python train.py --num_hidden_layers=11 --hidden_size=448 --n_experts=80 --experts_per_token=4 --d_expert=112 --d_shared_expert=0 --hidden_act="squared_leaky_relu" --moe_layers=[0, 1, 2, 3, 4, 5, 6, 7, 8, 9, 10] --router_score="sigmoid" --normalize_top_k=false --routed_scale=1.0 --balance_loss=0.00141 --balance_bias=true --init_std_router=0.035 --lr_router=0.000942 --vocab_size=32000 --norm="rmsnorm" --norm_eps=1e-06 --tie_word_embeddings=false --optimizer="soap_variant" --learning_rate=0.0026 --beta1=0.95 --beta2=0.95 --max_grad_norm=1.0 --batch_tokens=65536 --max_seq_len=2048 --train_tokens=425400000 --max_steps=6492 --dataset="wikipedia_en"
Below are experts of layer 6 (counted from 0) of a mixture-of-experts language model. Rows are named router (the router's row for the expert) and show model dimensions 128-191. Each number is 500 + 40 x the weight over its row's rms, rounded and kept within 0 to 999. Numbers have three digits each.
After each expert's rows: "comes after" lists some tokens at least twice as common just before its tokens as in all text. This comes from a sample of Wikipedia text that the model never trained on. Tokens count by the router's weight.

# expert 16
router:457511601570462518522514431517505498537540483474488525492493437508503565475479480514482561467524510582564522461430467465471535480459453443488549521471494448460529519482433495486489507544495387
comes after: " |", " ", "|", ";", " United", " —"

# expert 12
router:467578478488481485478472495492482508520523483560540550521479504539514582494458467489482535538496515494526471584438492476480565473471479539470501531557464534510488455487514467525441421520452440
comes after: " the", " The", " a", " his", " this", " This"

# expert 48
router:506516489416488532495484426447518472517560465468515490529474473480552569524451477531424506512557501619471466449538506465446566413445483472364568504538496520499490522515522405549485463544434491
comes after: "|", " as", " is", " \"", " for", " with"

# expert 15
router:526553488433456482509468462532548569540544474451497492497450504444486516363495578470513438521516395459489553485496474416483544485441452477510540535509504473551456491418462474570442507487490413
comes after: ",", "s", " and", " well", "),", " rather"

# expert 62
router:473499544506486510479476476495444486498568503485504504505510479497525535492502446562455497530438392545543515446433525506459561466491469477390529510547556561482484461451459499488467496550499504
comes after: " |", "|", " ", " 2", " 1", " Win"

# expert 73
router:465502587491527492474508481475545561513544422553461573596429473580532527476450519501514524496536549457553505529448480461469515473475478511415502496511538571493498500471430498630494514539497473
comes after: "\n", ".", "==", "\"", " =", " =="

# expert 61
router:514527477490487433478517457516485548493532487502451568531507485427530480451441412519464446559466493579516502476569501485441524445545504462575506506519506525488465502477462483542513471556496472
comes after: " |", ";", ":", " (", " /", " –"

# expert 52
router:454509473420439534415511445493472436523596547520435518523493439475477486457471471481511544545451487531529513492556510505473541428464549555425520543490533502526437537480479465488498428494421452
comes after: " to", " and", " was", " he", " who", " were"

# expert 29
router:492511435431491448529437439464524484547554499515452555551507497507501549469519487469397462531566501527551515452462520485475498514483482459466478450497560534522510545477463493509488504614474433
comes after: ".", "==", " =", "===", ").", " =="

# expert 8
router:492526537517478486477488435450546534533509465432489561569466502485581474513541488477482463510508530456498541506518449496530543527507394462481556486480481518584535499496435485531494517540485462
comes after: "\n", "==", "-", " =", " (", "See"

# expert 0
router:491510537466539521527511455465532516554549529474503554470474518479538524477503457514479437487454401499528469460528475461440599480444465542552514512480463508524451599490417452510477399512456522
comes after: " of", " in", ".", " to", " on", " with"

# expert 24
router:480495543511504433482437515509439496557510427502497484483522539454533485442525457537407512527456498615525503515434540497447521506479514509453511502518495518485448587503488515527565541585410512
comes after: "\n", ")", "-", " he", " as", " was"

# expert 39
router:498578515519492427470474464516434501509462508479535489592507418521550474497480511469456514551488526521416454477519532522438489495481495569492444480538492485502428565424464495469493479526445426
comes after: " |", " ", "---|---|---|---|", ")", " 0", "|---|---|"

# expert 3
router:486545506510468471459526459457500595505560494467468557524504556552535488464451496472431519505532475595575552441557521450388473434478441545479517510531552518476506422503398454532575503518476440
comes after: "\n", "|", " MF", " 4", " 5", " 2"

# expert 17
router:477575565465460543555493445485485496547520551468524488497485468470495498460566469468515553576459480484518478465550497415453471517542531491514506541503512450457558507509449514465493509533520461
comes after: " |", ";", " (", " Al", " =", " †"

# expert 40
router:496509522456470540491472443455455488498590540470414481493442422504551527448493441541531495405490458510477538411535404462464550458455520527526504437547535486510473583503450500552448522515525496
comes after: ",", " such", "s", " with", " as", " which"

# expert 41
router:497508533550434431487509442456486463509547501433481534527433494456540538423518533501398515540568497516500495399500511401428552443439442507426540536555495497480501517457490504440448514550536489
comes after: "\n", "==", " ==", "===", " However", " ==="

# expert 44
router:530570499455501522434396453464461421548510480525500415477482492531586390416438499498504502507483495530504537486484477557468547513447452505501508458501559523461525605499479407467544487519461492
comes after: " was", " in", " were", " been", " is", " be"

# expert 72
router:494542556491504477428505474515457551517570519535539517463492491516513548450436485501510473469510470495524516524527406458403557472471414492559580479500406516491443506532507532501482431526492459
comes after: " the", " of", "'", " one", ".", " a"

# expert 66
router:523533515540496523445538474538468504565547505490511489578439461507519523428549425532508555575493537506482467495532440503519502453499513461529603484523574572561435496493472487554435470522481433
comes after: " was", " is", " in", " be", " were", " been"

# expert 58
router:503567465451509515398457430493487455528562509555451527521489431421521521463535446478475465539512432505513526488539475507425595468470457545482492589525520522619454548478516441526431480505497510
comes after: " a", " the", " his", " in", " an", " with"

# expert 30
router:530507529471534481539584459511497456513543527538433547511545435546511540482440510473459520551487484553451542465539513531482521449470578514477484510493530522489488454508483460499541464532418431
comes after: " to", " and", " he", " also", " not", " who"

# expert 77
router:476498462426516495451499485555464481506508502446465465534464451554455503428448513588475482516520477498545538481494464487399475513505463502517547484497516525496488562488466450512502539548457457
comes after: " ", ")", " —", " 0", ";", " –"

# expert 23
router:480622542468475502475563510455489476566492524499474482491471486480473488425521464506494502525468471576530537478474465497422537520428429457487446528543429566472485482492481451505488461549471508
comes after: " the", " The", " a", "The", " after", " an"

# expert 2
router:479523507496448497493503469463517498493579484454519461535494467445514553492529464440390548519491478600495506418524476483513494479524504570496536522563525497489484499452469494489526461562517479
comes after: " |", ";", " 1", " 3", "|", " 2"

# expert 54
router:493542496563597471396520457469464486515478559439503513484503484418557513492467519427485494571484433440513508450526557391455489519508519508506466473505524481474426496500447498575471494520400523
comes after: " |", ".", "\n", ")", "==", "==="

# expert 4
router:567459555524551472474491518492442463492584479529494469527476525476503590395415458474522458543572467547464504451542543520467480522473475543515524514514569462508506512510378523562502519492474516
comes after: " |", " 0", " —", " 1", " 2", " "

# expert 50
router:480545585481457505515487537495482480489495481520486474518547503540522469441451488503429429457517459557518527485518469459457561511569477466442559528512436497511557602496464470590553471538492453
comes after: "\n", " (", "\"", " mi", " medalist", "^{2}"

# expert 26
router:474467467422520485454491503477493544580599475464567471459552493539545504434452499475474482527482450528572598521563461431477521514437460496451503486539436569453457521477496459520527452545460497
comes after: " |", " the", "N", ":", " is", "|"

# expert 6
router:470481516399487488403467475471520516509508482464463519557427451493522530421501506363455523439477428498557506437505469432518480497476511545472528503479494526485490472484487571496557466484538505
comes after: " |", ":", "|", ";", " /", " 1"

# expert 1
router:491584519534540462430524508508436470472491469465502523488510467551444448523450432494492421559494405485510504423473529428424528478466489566446455466477460467436508528454461479533482459535439523
comes after: "\n", " |", ")", " (0)", "\"", ")."

# expert 78
router:445463522486478488516557416467489533550557505405446462542517463541569467472484486521470535488464469523468501446520499531440492514435464475448491555532507560451518550514524482521433508553493425
comes after: "-", "–19", " •", "|", ":", " Succeed"

# expert 32
router:516585525532485405483531464431468566528546493401548555515473472462580489455535444485495518517466502492532569385513518471430550442495489554487479506483499516536419490450475499514491500479427472
comes after: " of", "\n", " in", ".", " for", " at"

# expert 55
router:467459521478478498520491409475452513500560460473518497529532449555539528428492435474488536542481464515535495492525442497472483514448484556473527503461534521499482569458427412482465511494470453
comes after: " |", "\n", " ", ";", " %", " Candidate"

# expert 43
router:527503479471511421485453457498484465521517535481476543516526497442567485468472513487504502502500502631496502528540534466478546452531554554535508545550510486443453491469469450513443483539495491
comes after: ",", " in", " of", " New", " United", ":"

# expert 47
router:478510518527531473494507554495568557495515472490526442521527483486484457471490488523523558446554527487545429472561457439502516503506468452490519583536520558493498500474455523502513466485433503
comes after: "\n", "-", "==", " \"", " non", "==="